config = dict(
    d_shared_expert=64,
    router_score='sigmoid',
    positions='rope',
    parallel_block=False,
    lr_mult_down=0.7,
    final_lr_fraction=0.1,
)
Below are experts of layer 11 (counted from 0) of a mixture-of-experts language model. Rows are named router (the router's row for the expert), gate (a neuron's input weights, with its number), up (a neuron's input weights, with its number), down (a neuron's output weights, with its number) and show model dimensions 32-63. Each number is 200 + 20 x the weight over its row's rms, rounded and kept within 0 to 999.
After each expert's rows: a language model's description of what the expert responds to. This comes from a sample of Wikipedia text that the model never trained on.

# expert 33
router,213,210,187,168,193,192,176,196,166,249,200,200,196,182,202,216,173,193,211,184,214,218,198,197,196,189,206,238,214,175,223,210
gate14,203,157,210,177,212,170,204,205,171,199,197,170,214,236,203,157,196,182,184,185,216,198,214,215,173,158,220,179,200,171,191,193
up14,195,180,197,182,179,228,223,220,213,221,199,207,164,190,217,244,197,185,200,185,183,191,230,183,179,202,199,180,188,200,178,207
down14,202,212,190,182,203,194,188,171,182,245,225,199,184,183,184,202,183,194,187,164,171,209,205,167,174,192,197,232,179,207,187,197
gate15,187,178,153,230,218,173,204,216,205,207,222,165,201,226,170,202,201,187,212,234,175,183,182,168,208,187,189,205,162,217,198,195
up15,156,203,207,204,208,201,187,211,205,156,184,208,188,192,202,237,218,206,203,213,199,185,187,193,169,235,214,212,233,216,190,226
down15,209,221,186,173,202,187,237,186,211,193,216,206,209,189,202,198,148,228,205,180,222,171,183,221,186,162,181,210,200,245,190,144
gate16,235,163,180,192,208,220,227,184,145,227,213,203,178,156,203,203,190,211,209,217,210,241,202,167,219,217,178,255,188,199,206,194
up16,190,184,181,223,212,207,207,205,204,193,204,182,197,224,151,202,212,209,218,173,188,220,194,202,185,212,193,214,211,199,190,207
down16,173,205,205,201,209,234,179,196,206,242,176,166,242,177,229,163,194,182,218,216,205,208,186,202,190,221,219,158,237,154,187,207
gate17,218,220,178,188,195,197,201,232,161,215,203,201,224,161,224,215,193,210,207,213,204,224,165,167,168,205,176,223,188,230,214,213
up17,181,174,187,214,172,162,200,200,184,201,208,180,204,202,206,198,197,211,195,163,197,176,187,216,217,205,197,192,213,169,207,221
down17,191,174,175,126,213,187,233,196,189,201,208,195,188,195,205,200,163,197,138,196,222,215,195,186,204,187,219,211,237,197,215,208
gate18,220,231,230,190,182,192,196,225,197,192,224,179,246,213,173,203,208,196,195,182,224,249,185,202,160,190,202,224,212,211,181,189
up18,215,222,225,214,179,166,161,189,185,196,176,169,176,210,197,179,200,172,226,201,220,202,210,175,189,171,198,188,204,196,206,202
down18,216,172,189,211,171,209,191,221,196,173,151,213,232,175,216,184,229,168,210,179,219,194,213,160,215,214,243,205,217,207,196,228
It responds to: Final head nouns of named places, institutions and competitions, such as Street, Road, Cemetery, Stadium, League, Cup, High School, closing the name.

# expert 44
router,225,216,186,162,209,203,222,201,174,204,225,188,208,190,218,234,192,206,197,210,217,203,186,215,199,190,206,219,206,180,237,203
gate14,216,223,174,213,181,212,189,191,241,211,220,201,229,227,189,217,201,195,189,215,190,215,187,196,203,165,186,213,210,165,164,184
up14,229,190,223,175,216,207,222,141,207,209,244,200,183,215,195,228,195,172,178,226,215,158,204,202,207,182,214,234,185,195,212,186
down14,201,248,181,175,241,214,236,196,174,202,212,192,183,177,179,200,182,191,194,241,215,216,165,163,214,182,198,228,188,212,197,225
gate15,181,201,215,203,178,197,223,211,150,180,213,245,247,180,223,250,199,196,208,205,237,209,206,188,228,220,201,213,217,196,188,208
up15,225,220,214,213,196,188,215,210,181,186,194,206,191,233,204,219,170,175,202,204,207,185,212,199,172,207,187,178,233,198,265,199
down15,207,229,184,233,178,232,214,197,218,202,172,226,206,177,171,167,231,196,184,225,179,227,218,215,204,211,176,213,140,191,208,199
gate16,238,190,207,167,222,197,233,213,206,206,193,185,190,200,202,215,212,225,186,208,213,162,218,194,219,199,196,216,186,192,186,207
up16,252,219,226,179,205,193,189,224,167,188,186,165,237,194,243,232,185,203,186,218,171,175,201,195,200,181,196,206,205,159,211,186
down16,227,244,194,205,225,196,183,180,184,203,187,190,187,177,225,213,214,197,238,204,191,201,194,218,184,220,190,163,205,197,206,207
gate17,204,167,204,198,209,198,216,189,149,188,210,201,213,203,203,210,204,203,206,212,221,211,213,218,192,187,188,200,183,208,222,244
up17,221,207,201,206,175,179,241,199,202,179,195,200,220,245,193,198,206,193,189,222,226,207,185,206,216,190,180,186,202,214,239,218
down17,192,210,158,254,208,180,165,220,200,211,198,187,229,205,227,198,197,211,207,200,200,170,222,194,186,213,178,199,183,213,214,193
gate18,223,181,159,182,178,196,220,205,180,220,223,206,184,211,190,207,213,229,215,205,203,182,200,210,173,207,183,198,219,186,231,205
up18,180,214,229,220,251,212,182,203,210,193,185,187,189,243,193,204,164,179,180,178,227,230,175,216,218,203,230,194,181,192,182,210
down18,190,202,187,211,223,215,173,168,201,173,181,188,196,219,216,218,152,207,214,206,166,187,202,201,234,225,191,217,189,178,189,213
It responds to: Periods ending sentences or paragraphs, especially with paragraph breaks, plus heading markers like == and breaks before new sections.

# expert 0
router,198,221,160,193,184,204,201,216,173,238,217,175,176,208,200,218,183,208,225,185,201,205,210,203,193,188,220,231,198,187,225,187
gate0,193,201,165,189,204,153,208,219,212,177,169,204,193,231,195,214,199,182,199,193,211,213,190,173,203,198,187,188,222,185,243,252
up0,165,238,200,176,195,207,165,199,202,172,182,179,172,185,187,188,179,207,155,212,185,186,192,222,210,198,172,193,222,195,189,170
down0,194,250,238,186,209,222,180,160,231,183,228,193,183,215,207,202,202,184,201,226,159,186,213,237,200,215,203,200,185,202,165,213
gate1,208,222,200,205,197,199,217,206,185,195,223,200,188,200,236,220,199,232,188,179,173,183,171,170,212,176,193,243,191,201,212,202
up1,140,176,213,204,192,207,230,182,225,178,199,203,178,185,203,182,195,198,192,193,194,179,194,217,191,232,218,227,196,226,192,199
down1,209,207,230,236,201,199,220,199,158,202,171,215,187,218,176,212,210,199,201,193,206,173,201,196,179,200,204,207,182,186,191,186
gate2,196,209,171,219,203,205,186,224,195,199,212,165,210,220,170,236,231,221,162,180,190,199,197,179,179,194,183,201,225,193,224,160
up2,172,169,187,207,206,208,205,199,211,190,191,202,205,187,197,161,198,206,163,196,208,217,230,235,213,195,190,208,204,212,230,197
down2,223,192,215,165,229,212,190,234,170,191,203,182,204,172,211,199,179,190,216,192,200,194,184,196,215,241,172,197,193,184,206,224
gate3,194,206,198,190,206,246,201,198,196,186,237,202,194,177,239,211,186,194,213,187,223,200,207,201,148,206,205,236,176,188,206,209
up3,196,181,204,206,181,180,240,223,195,218,204,161,211,181,212,186,237,219,192,217,184,152,170,167,202,192,182,186,203,201,197,158
down3,198,202,185,204,185,211,228,192,206,221,183,177,197,179,203,193,198,181,218,243,173,201,249,205,191,223,201,205,189,197,197,181
gate4,225,216,203,174,211,208,176,239,160,228,203,196,181,194,235,165,188,182,192,221,188,177,225,157,230,207,216,203,226,191,214,195
up4,189,225,213,194,193,221,239,221,190,234,219,201,193,160,209,182,191,187,223,213,211,258,174,190,198,231,206,217,211,175,212,194
down4,177,225,162,198,171,211,200,165,174,230,184,215,218,210,167,212,214,216,219,164,204,201,166,194,231,200,188,206,180,224,228,189
It responds to: Nouns for places, institutions and life domains, often in headings or "List of" lines: cities, communities, Church, Places, Education, degree.

# expert 19
router,227,209,189,177,194,197,228,204,166,199,215,191,208,191,227,225,180,203,204,198,233,205,162,205,200,180,213,229,211,177,265,215
gate0,202,210,216,202,172,177,203,231,160,182,209,191,231,184,211,192,187,169,196,168,211,235,229,182,181,210,217,198,198,173,242,219
up0,226,176,224,209,153,214,185,225,175,166,211,206,189,178,195,192,204,188,189,212,182,216,213,194,202,206,210,224,227,190,201,206
down0,195,213,205,206,216,202,152,207,204,181,175,157,196,221,230,202,208,199,213,176,169,219,233,202,188,218,189,178,171,218,243,210
gate1,203,188,217,186,183,156,198,215,139,178,186,204,202,199,229,192,181,188,199,185,216,198,181,244,221,184,223,216,224,188,200,203
up1,211,200,178,210,218,211,172,170,248,234,237,190,195,178,198,180,217,191,192,218,186,200,188,187,186,211,220,205,189,250,204,167
down1,208,184,251,190,229,196,192,235,173,172,194,186,190,212,171,207,187,210,183,178,184,216,184,231,216,201,196,172,237,205,204,218
gate2,218,163,196,222,183,177,240,209,174,209,180,161,162,210,190,209,219,209,185,224,197,179,195,227,194,205,184,195,190,192,237,206
up2,176,237,177,229,220,228,195,194,205,191,177,201,200,220,183,183,201,184,202,207,216,209,197,219,213,222,216,189,174,226,200,202
down2,262,213,182,180,218,228,183,212,192,186,213,195,181,204,182,183,164,214,191,218,225,188,236,224,211,201,205,163,202,191,216,194
gate3,180,239,170,183,216,199,200,211,207,196,213,174,203,194,192,208,234,178,206,204,210,197,208,214,171,230,187,200,187,208,210,175
up3,193,220,200,189,206,213,233,207,214,213,212,190,201,216,176,173,202,223,204,215,229,192,202,192,192,184,218,204,200,214,219,171
down3,210,200,218,199,204,187,198,197,200,202,208,269,219,209,222,207,187,187,189,163,185,193,199,211,218,182,189,242,194,226,206,220
gate4,186,210,208,146,227,196,207,174,188,182,218,199,170,224,218,224,185,193,199,190,199,188,187,192,189,221,191,206,219,217,212,172
up4,208,228,203,166,222,195,222,188,189,186,196,216,182,225,197,244,189,166,194,201,215,193,171,186,185,216,194,210,246,232,215,185
down4,176,190,191,215,244,203,186,202,147,195,183,216,169,237,198,194,184,213,204,189,203,180,211,212,226,190,184,195,211,200,225,146
It responds to: Sentence-final period plus blank line ending a paragraph or heading, before the next section, heading or paragraph starting In or The.

# expert 56
router,212,172,174,172,219,214,220,201,159,242,222,214,211,190,205,225,177,193,162,206,235,226,167,209,199,193,206,214,216,200,196,209
gate14,240,218,161,236,196,174,175,195,194,175,206,207,180,206,186,203,195,196,239,212,182,191,204,225,222,235,206,229,191,190,215,186
up14,208,211,213,202,211,206,194,191,199,232,168,199,227,231,195,177,194,240,232,203,214,205,182,211,201,201,221,203,194,224,204,208
down14,232,217,183,213,200,196,205,158,164,217,201,206,183,200,212,172,197,165,207,200,229,220,213,226,174,181,191,201,196,209,174,221
gate15,213,202,217,174,212,184,200,168,175,208,194,209,221,189,208,197,202,227,202,211,195,224,174,187,204,188,225,211,214,175,210,213
up15,186,172,203,173,203,180,190,194,206,215,202,214,221,177,220,193,198,239,163,215,177,211,201,221,201,185,249,229,246,223,207,227
down15,199,179,191,159,242,207,173,185,193,198,179,167,191,223,210,203,191,206,205,205,207,209,208,205,195,184,183,186,208,148,196,237
gate16,214,217,200,189,191,195,196,190,202,196,206,196,205,189,209,198,187,219,223,203,223,161,201,215,229,168,233,220,216,183,177,186
up16,195,199,197,227,194,199,212,178,217,197,248,187,240,206,248,186,204,198,185,199,203,203,205,237,186,203,220,185,201,200,218,180
down16,211,203,200,227,203,229,204,216,180,166,210,232,206,179,199,237,242,211,192,216,185,196,221,200,171,229,189,226,194,214,194,187
gate17,241,173,197,203,193,224,230,201,192,190,234,182,203,183,199,199,190,221,211,179,194,156,212,191,217,174,204,195,211,217,213,177
up17,201,257,229,205,204,175,195,207,185,196,190,178,179,202,245,199,192,188,225,182,181,186,230,206,208,274,177,178,211,196,181,235
down17,163,182,177,179,177,216,237,204,177,213,227,226,203,181,205,198,209,173,230,182,208,208,201,171,218,226,188,235,214,215,228,211
gate18,182,194,216,199,162,213,194,238,237,220,201,201,221,194,201,209,196,223,203,218,214,201,172,227,206,210,210,224,209,177,189,187
up18,204,205,199,217,177,169,240,184,204,195,201,190,167,242,192,170,198,230,211,189,197,232,192,223,206,165,211,242,175,202,196,198
down18,219,224,218,190,221,211,179,195,231,239,208,196,197,197,220,185,186,217,194,177,189,189,191,217,195,187,205,195,205,234,227,210
It responds to: Inner pieces of uncommon and foreign words or names after a capital initial, such as M-outh, H-ipp-o, Pat-agonia, Mtev-andid-i.

# expert 24
router,230,230,181,199,176,177,180,195,185,214,199,198,163,159,205,209,177,203,198,191,229,213,188,228,201,178,222,222,227,203,213,186
gate0,235,248,188,219,202,176,176,182,226,223,192,158,199,177,204,200,186,196,182,170,208,197,188,194,197,182,212,216,217,194,191,189
up0,200,181,183,249,243,196,197,167,199,226,180,220,183,174,212,216,169,199,183,172,196,243,188,203,220,198,215,207,214,219,213,215
down0,205,220,224,183,213,215,181,217,210,220,198,216,168,202,202,182,214,201,203,198,161,175,206,224,202,221,195,233,202,182,208,185
gate1,205,204,178,202,182,220,197,176,158,189,249,168,217,196,193,206,207,211,195,221,205,221,220,217,225,206,199,222,168,208,215,205
up1,184,169,231,200,172,191,205,213,239,206,188,212,223,218,199,230,211,228,212,199,183,207,195,201,212,177,243,155,189,207,220,205
down1,166,211,213,186,211,216,182,214,219,203,203,212,214,211,200,188,208,195,210,208,205,203,200,199,172,190,235,188,228,231,181,207
gate2,223,217,202,218,213,204,208,182,244,196,217,223,211,201,184,210,246,198,222,187,170,186,191,209,225,195,200,197,186,189,209,195
up2,154,210,198,193,226,200,192,182,219,171,186,204,241,185,216,179,197,238,224,202,204,241,192,215,179,215,186,196,203,178,200,208
down2,168,217,197,211,157,186,168,194,203,188,198,174,190,197,220,206,195,209,224,196,202,230,189,206,180,205,196,174,181,183,199,182
gate3,172,223,191,209,195,165,202,213,182,205,175,186,179,183,230,191,191,236,205,235,225,196,202,190,208,169,183,183,166,204,193,219
up3,193,186,204,212,199,162,200,172,207,219,171,203,201,199,226,204,183,197,213,169,190,223,173,165,203,210,215,202,206,206,271,206
down3,222,207,179,226,217,168,208,205,212,202,193,160,199,219,191,235,222,221,183,191,188,202,204,230,163,218,212,211,185,207,236,218
gate4,200,217,165,231,164,218,180,199,189,206,198,175,193,205,238,219,167,205,209,208,202,197,219,213,184,152,196,185,229,199,224,225
up4,217,207,213,240,145,199,221,199,247,208,159,228,164,192,215,211,186,200,164,202,229,208,170,234,176,191,222,196,182,180,178,188
down4,237,225,215,206,175,221,198,207,196,193,212,207,215,181,207,201,186,192,169,234,177,166,186,196,196,205,185,191,225,171,197,204
It responds to: Abstract nouns and field-name endings closing a phrase or list, like media, history, knowledge, myth-ology, astron-omy, often before commas.

# expert 23
router,200,177,190,194,189,219,201,184,196,202,191,190,202,245,227,219,163,183,184,210,201,206,185,258,183,179,225,205,208,205,217,193
gate4,223,218,216,224,192,178,209,171,215,201,241,155,211,180,219,193,231,212,194,195,200,202,161,209,202,228,180,236,151,201,225,173
up4,204,195,201,243,206,221,219,173,209,218,191,198,186,215,206,200,156,174,179,175,181,219,218,227,173,173,175,196,218,216,223,196
down4,199,215,167,190,181,195,170,211,214,211,200,232,232,187,172,183,167,207,209,174,182,164,195,211,187,216,198,191,186,205,187,188
gate5,174,213,203,162,224,195,189,195,186,186,235,190,204,197,235,201,191,241,192,191,218,242,195,199,186,217,186,227,195,186,195,203
up5,193,193,180,169,195,208,245,209,200,176,187,187,218,191,208,207,199,239,187,161,168,202,189,178,222,161,198,225,174,166,207,205
down5,211,200,172,231,214,228,204,197,241,147,235,207,195,187,195,245,204,194,187,182,130,206,220,209,201,183,205,184,199,211,199,209
gate6,191,205,206,157,170,191,171,177,195,182,204,209,227,201,201,185,228,195,188,218,230,196,219,183,186,194,191,217,175,214,236,200
up6,225,207,181,194,224,183,186,218,167,192,196,216,232,191,178,181,164,173,187,154,213,179,180,173,235,226,216,181,169,192,161,237
down6,195,182,202,210,199,181,193,181,213,209,182,190,214,192,221,174,206,197,241,199,201,226,199,192,188,203,263,217,185,214,194,223
gate7,214,174,200,206,184,176,199,224,174,165,212,177,183,183,166,175,223,218,206,228,220,231,188,192,205,215,182,182,209,228,204,221
up7,192,211,208,215,182,175,194,219,215,204,188,181,153,220,187,216,254,208,209,193,204,133,173,230,181,202,190,214,194,202,194,196
down7,193,211,183,202,170,190,169,186,237,227,169,189,200,196,199,198,215,189,152,213,215,213,175,202,220,198,198,147,213,188,180,213
gate8,213,233,176,196,197,227,176,196,179,227,183,163,211,203,206,191,207,200,183,224,167,224,215,212,218,184,222,235,220,229,214,193
up8,178,187,259,204,207,159,195,179,226,212,178,202,177,178,170,199,200,183,204,191,194,219,210,154,215,179,208,218,197,190,215,180
down8,198,168,170,182,185,205,215,208,222,234,206,215,237,171,177,196,199,196,191,211,229,216,215,214,241,200,189,216,196,202,231,181
It responds to: Forms of is, are, be and not, plus degree adverbs before participles or adjectives, such as relatively, nearly, only, originally, in descriptive statements.

# expert 4
router,224,212,171,210,184,195,205,193,143,218,214,168,219,200,205,219,199,208,206,192,227,242,179,206,204,188,199,208,220,175,240,207
gate0,196,220,184,190,225,201,190,160,179,189,243,189,201,222,215,189,210,210,205,219,189,183,185,231,211,171,206,196,165,184,223,181
up0,165,184,211,172,206,204,190,219,208,187,200,196,168,200,219,197,170,202,212,166,189,211,187,217,176,208,220,139,202,165,211,224
down0,202,194,232,217,187,211,211,202,195,203,217,215,144,185,240,200,200,198,195,193,188,186,206,238,187,219,226,207,234,184,242,198
gate1,205,236,217,181,195,172,207,170,154,176,194,167,171,208,152,204,213,186,194,193,207,223,193,194,208,197,185,204,204,150,186,224
up1,197,190,218,190,187,201,208,215,250,194,228,225,192,182,229,167,194,176,181,211,206,175,202,168,187,212,193,189,212,250,177,218
down1,229,224,170,197,182,192,209,180,195,169,187,193,209,211,195,241,220,214,196,204,229,209,192,178,224,197,171,220,213,210,227,205
gate2,193,186,187,217,202,158,229,170,182,226,219,197,210,195,204,267,173,210,183,220,180,195,194,198,190,184,214,225,200,158,202,181
up2,238,203,205,190,199,208,222,185,173,178,212,204,214,207,206,193,197,199,182,197,176,207,213,202,200,196,188,196,202,151,178,183
down2,199,206,212,200,168,191,205,211,207,187,186,215,181,211,186,183,216,205,189,184,200,196,219,168,203,242,223,157,199,184,236,145
gate3,185,233,205,188,213,222,244,184,179,227,195,229,192,224,190,191,178,197,193,193,192,218,230,206,203,183,203,207,196,193,187,185
up3,226,182,185,174,189,202,200,209,176,216,192,224,168,203,215,225,191,214,208,191,221,226,207,198,187,170,192,211,231,193,229,215
down3,227,186,211,195,170,206,163,222,211,200,180,243,186,198,201,216,227,216,239,216,215,189,191,188,166,217,198,227,216,191,220,212
gate4,185,236,207,180,171,201,239,197,165,203,200,206,172,193,211,197,181,180,190,224,176,190,190,179,171,209,209,217,203,179,213,206
up4,193,214,180,206,210,181,219,212,242,245,185,207,188,203,183,178,176,198,186,216,183,196,183,199,218,223,199,213,212,200,234,238
down4,211,192,182,228,218,190,182,216,213,206,225,215,205,164,184,144,211,214,185,227,185,162,192,169,229,182,185,176,190,201,216,187
It responds to: Final syllables of foreign proper names, often Japanese, Indian or Asian, after a consonant, such as Dac-ca, San-chi, Skað-i, Temp-ra.

# expert 60
router,230,203,201,179,186,224,194,201,190,201,221,208,162,192,224,207,171,208,212,195,210,252,207,232,184,174,237,236,190,177,216,222
gate0,211,188,200,189,180,178,204,214,216,202,203,209,165,241,194,240,163,193,194,192,236,169,194,229,233,189,212,174,229,191,180,191
up0,222,186,226,199,206,203,198,206,187,215,207,184,162,194,239,222,177,162,188,201,219,218,225,212,202,185,202,190,209,186,215,208
down0,208,213,179,165,184,197,205,193,219,226,207,183,202,204,200,175,213,175,175,196,211,209,198,189,232,233,165,163,223,191,205,168
gate1,198,195,204,195,210,217,201,202,178,211,159,159,205,190,176,171,187,222,187,178,222,217,191,209,178,193,190,222,184,186,202,183
up1,192,203,241,194,186,227,168,212,213,201,174,225,164,213,218,238,215,217,214,199,195,180,196,230,228,160,235,180,197,226,205,203
down1,204,184,232,192,188,227,224,196,217,198,198,187,193,231,223,214,230,220,189,213,214,146,207,201,195,201,200,189,175,219,232,228
gate2,180,232,173,210,224,208,227,165,188,208,178,189,224,212,204,155,188,196,207,201,200,229,204,186,202,215,190,194,181,180,204,191
up2,200,224,237,164,218,223,193,187,210,162,242,171,167,205,222,209,183,197,195,191,214,214,215,223,167,205,227,186,193,207,209,208
down2,170,202,182,204,206,175,182,172,216,220,175,202,182,218,205,182,187,167,210,213,200,201,158,168,200,210,189,193,184,190,208,156
gate3,171,179,171,192,205,207,185,170,181,211,214,192,209,226,177,216,138,194,199,201,204,199,199,174,201,196,190,203,189,187,192,220
up3,213,218,199,218,219,192,206,218,207,183,204,236,177,172,249,210,221,170,195,193,178,220,207,225,169,211,226,219,190,200,195,209
down3,206,160,198,195,221,197,206,210,185,196,173,202,201,229,204,217,202,171,182,216,221,157,185,178,180,215,196,181,206,238,189,191
gate4,197,200,174,191,240,191,186,213,187,198,241,215,171,169,210,199,173,218,209,201,214,188,161,227,197,168,217,225,193,177,236,189
up4,188,206,192,176,180,230,199,228,208,218,210,231,246,185,168,222,196,153,202,186,183,192,217,162,188,237,208,209,204,219,194,200
down4,193,180,189,230,169,230,168,222,213,216,174,254,216,191,207,211,237,195,191,231,237,191,176,184,207,202,249,182,198,186,179,188
It responds to: Plural noun endings and pronouns acting as sentence subjects before verbs, like they, sources, features, types, scores, vocals, Chordata.

# expert 39
router,213,184,186,206,189,170,208,192,189,228,200,190,187,232,196,198,188,198,186,180,208,218,188,194,184,179,230,218,215,167,234,199
gate14,229,206,221,204,206,220,214,217,184,176,222,197,220,182,227,207,210,225,174,222,212,204,193,194,242,197,189,205,190,189,218,204
up14,178,210,218,224,251,214,200,207,196,226,205,136,171,189,191,202,185,239,189,195,203,194,202,217,197,226,197,194,202,214,186,212
down14,238,207,176,177,209,194,200,200,216,148,208,185,168,173,229,192,197,219,198,178,232,202,177,154,192,200,155,199,199,245,188,211
gate15,224,168,185,261,178,223,196,255,165,233,173,162,205,218,201,194,204,218,220,183,190,158,200,218,173,199,210,228,230,191,188,185
up15,225,193,145,220,189,223,211,186,208,256,203,168,199,195,197,201,167,215,211,176,209,166,182,193,184,218,215,225,242,187,208,233
down15,198,202,181,199,182,205,198,205,181,218,217,195,208,196,192,175,147,196,189,190,184,186,220,244,196,228,202,224,184,199,222,204
gate16,173,190,194,202,205,168,194,206,177,218,222,199,178,212,192,199,190,208,231,203,179,190,228,224,206,189,210,247,196,202,170,240
up16,219,194,190,230,227,179,214,227,214,232,207,236,205,189,258,161,206,208,160,185,209,197,196,181,191,203,188,188,213,190,216,209
down16,223,224,191,231,221,217,222,214,215,204,169,232,204,194,181,193,195,183,163,206,235,207,200,204,223,226,205,200,177,203,178,227
gate17,218,216,194,180,180,193,214,224,176,207,179,180,223,206,161,216,218,196,206,200,246,195,198,201,165,211,210,233,227,206,220,193
up17,198,224,220,203,188,212,192,194,172,198,203,197,205,174,213,201,171,200,235,185,214,193,203,196,156,163,199,202,201,169,207,170
down17,180,197,213,188,213,181,231,212,220,201,217,229,195,220,185,200,190,199,212,168,205,214,161,185,233,178,208,201,170,183,201,185
gate18,190,179,176,211,221,193,221,187,186,213,202,177,224,222,241,249,191,184,214,210,178,194,203,209,175,211,210,196,194,173,236,203
up18,207,232,181,193,232,243,197,205,184,175,190,203,245,226,185,210,205,196,212,198,187,192,193,209,173,198,202,185,165,197,187,220
down18,217,212,202,220,205,197,214,206,200,214,209,185,198,162,218,208,188,190,263,213,212,212,206,222,221,199,199,199,162,196,180,187
It responds to: Middle or ending pieces of longer words, often of French or Latin origin, such as ation, ment, ain in sustainable, é in musées.

# expert 15
router,201,213,179,179,204,188,239,199,185,211,228,216,213,165,195,233,193,207,216,194,229,193,157,215,173,180,226,236,183,191,201,178
gate0,210,186,205,183,181,199,220,220,192,195,174,195,187,183,212,190,201,223,195,195,204,183,198,228,149,196,184,175,248,184,219,161
up0,175,205,187,206,185,191,251,179,175,192,201,212,190,202,180,197,182,217,184,183,190,198,217,221,212,211,179,225,195,195,206,221
down0,218,179,189,207,183,202,171,226,201,222,191,200,202,198,231,171,186,212,194,219,203,221,207,206,201,198,215,164,159,194,179,194
gate1,223,208,196,196,190,181,205,203,188,218,205,153,223,204,211,219,190,183,207,208,178,197,158,167,189,158,206,213,205,184,206,206
up1,189,194,204,201,165,238,190,235,192,199,199,205,177,205,215,220,176,192,215,184,192,212,186,211,188,213,200,196,190,212,194,192
down1,177,230,185,190,178,234,195,212,186,211,214,222,190,185,198,195,206,187,221,212,211,209,216,229,193,210,209,222,203,211,207,176
gate2,189,201,220,220,194,206,202,259,180,142,208,214,217,157,208,202,196,193,214,189,190,207,220,189,239,160,209,222,197,191,199,209
up2,203,209,198,173,185,199,181,192,205,230,180,172,216,208,216,203,184,198,178,167,215,191,235,194,197,193,203,205,198,188,176,223
down2,212,187,175,181,204,193,157,175,239,233,181,186,173,214,192,205,178,199,200,223,189,197,193,237,192,209,231,188,222,229,209,184
gate3,227,185,212,157,166,196,193,237,189,214,196,200,169,213,226,176,193,202,212,186,186,222,206,213,232,192,207,224,200,221,219,171
up3,249,225,215,197,171,228,203,210,186,210,198,191,187,212,232,198,223,234,206,203,196,212,238,175,220,179,176,184,201,156,191,213
down3,208,204,162,183,201,191,191,177,213,169,164,241,195,200,175,169,200,213,179,193,195,176,190,229,182,182,199,202,217,187,230,241
gate4,168,176,212,176,180,223,235,195,148,182,172,214,198,220,202,202,212,202,171,191,225,185,169,226,192,163,202,175,219,172,218,211
up4,237,222,218,199,196,185,188,169,196,190,196,179,203,177,191,192,154,209,169,184,204,159,191,232,184,223,185,156,224,185,163,207
down4,223,204,215,230,201,181,229,242,197,187,202,205,193,183,200,210,207,196,195,197,225,210,176,215,203,183,183,195,216,173,211,188
It responds to: Spatial and descriptive adjectives such as upper, lower, entire, blue, plus digits and word pieces in athletics or sports result tables, and some mid-sentence the.

# expert 59
router,222,167,204,182,210,199,212,174,181,224,221,185,172,241,248,211,190,193,180,223,204,187,195,251,211,204,212,204,199,172,243,194
gate14,211,187,208,206,198,184,203,182,169,199,199,242,202,192,189,238,172,200,199,216,218,215,248,200,171,206,191,189,188,225,161,184
up14,148,189,221,218,173,234,188,197,189,212,200,208,233,190,209,231,185,216,183,216,202,184,227,213,218,211,248,203,183,221,162,219
down14,192,203,189,209,216,234,194,213,236,191,185,177,206,199,193,213,167,180,209,182,170,185,230,170,194,206,200,219,171,209,217,190
gate15,203,227,205,189,174,189,207,212,177,210,172,200,217,206,196,183,211,255,236,222,182,201,222,174,201,166,205,181,172,199,226,205
up15,232,207,190,219,201,225,198,205,231,218,194,207,175,220,226,189,189,150,212,195,190,214,226,178,233,206,198,185,224,211,189,209
down15,222,213,154,184,179,182,145,177,185,198,198,209,177,170,220,187,189,231,203,215,222,189,196,222,163,238,203,212,182,218,184,208
gate16,227,225,174,186,218,199,210,200,171,211,191,195,206,165,185,196,196,204,232,193,219,217,188,189,223,216,181,212,245,205,172,186
up16,216,206,240,220,214,229,209,195,190,171,174,186,204,226,198,162,175,193,188,171,196,209,221,199,206,195,217,234,188,215,248,156
down16,212,214,201,222,213,188,239,233,211,240,201,211,204,168,182,190,208,197,207,181,184,230,203,184,192,190,195,189,183,184,237,182
gate17,196,236,197,204,206,200,234,165,189,191,186,178,223,234,206,220,185,205,193,194,222,203,204,211,229,172,229,194,168,213,241,198
up17,170,156,242,212,210,188,228,206,238,207,219,201,196,200,235,198,203,238,210,161,212,175,192,213,194,183,211,180,197,183,207,208
down17,206,208,198,210,217,194,179,207,234,203,198,214,172,216,221,216,166,178,175,214,198,225,174,252,189,212,219,205,184,231,211,236
gate18,182,230,206,181,203,174,190,199,187,181,194,188,215,204,191,201,191,190,177,204,218,200,198,220,200,220,177,195,219,202,180,199
up18,203,186,234,218,216,176,213,200,167,208,191,189,216,228,200,201,207,219,235,206,226,164,204,185,209,213,203,223,208,214,181,171
down18,180,198,189,191,201,201,238,213,170,220,204,178,198,219,221,185,208,210,167,176,194,201,210,216,172,153,253,181,192,181,204,205
It responds to: Was, is, were, became and remained right after a subject noun or pronoun in narrative and definitions, as in Webb was arrested, also known as.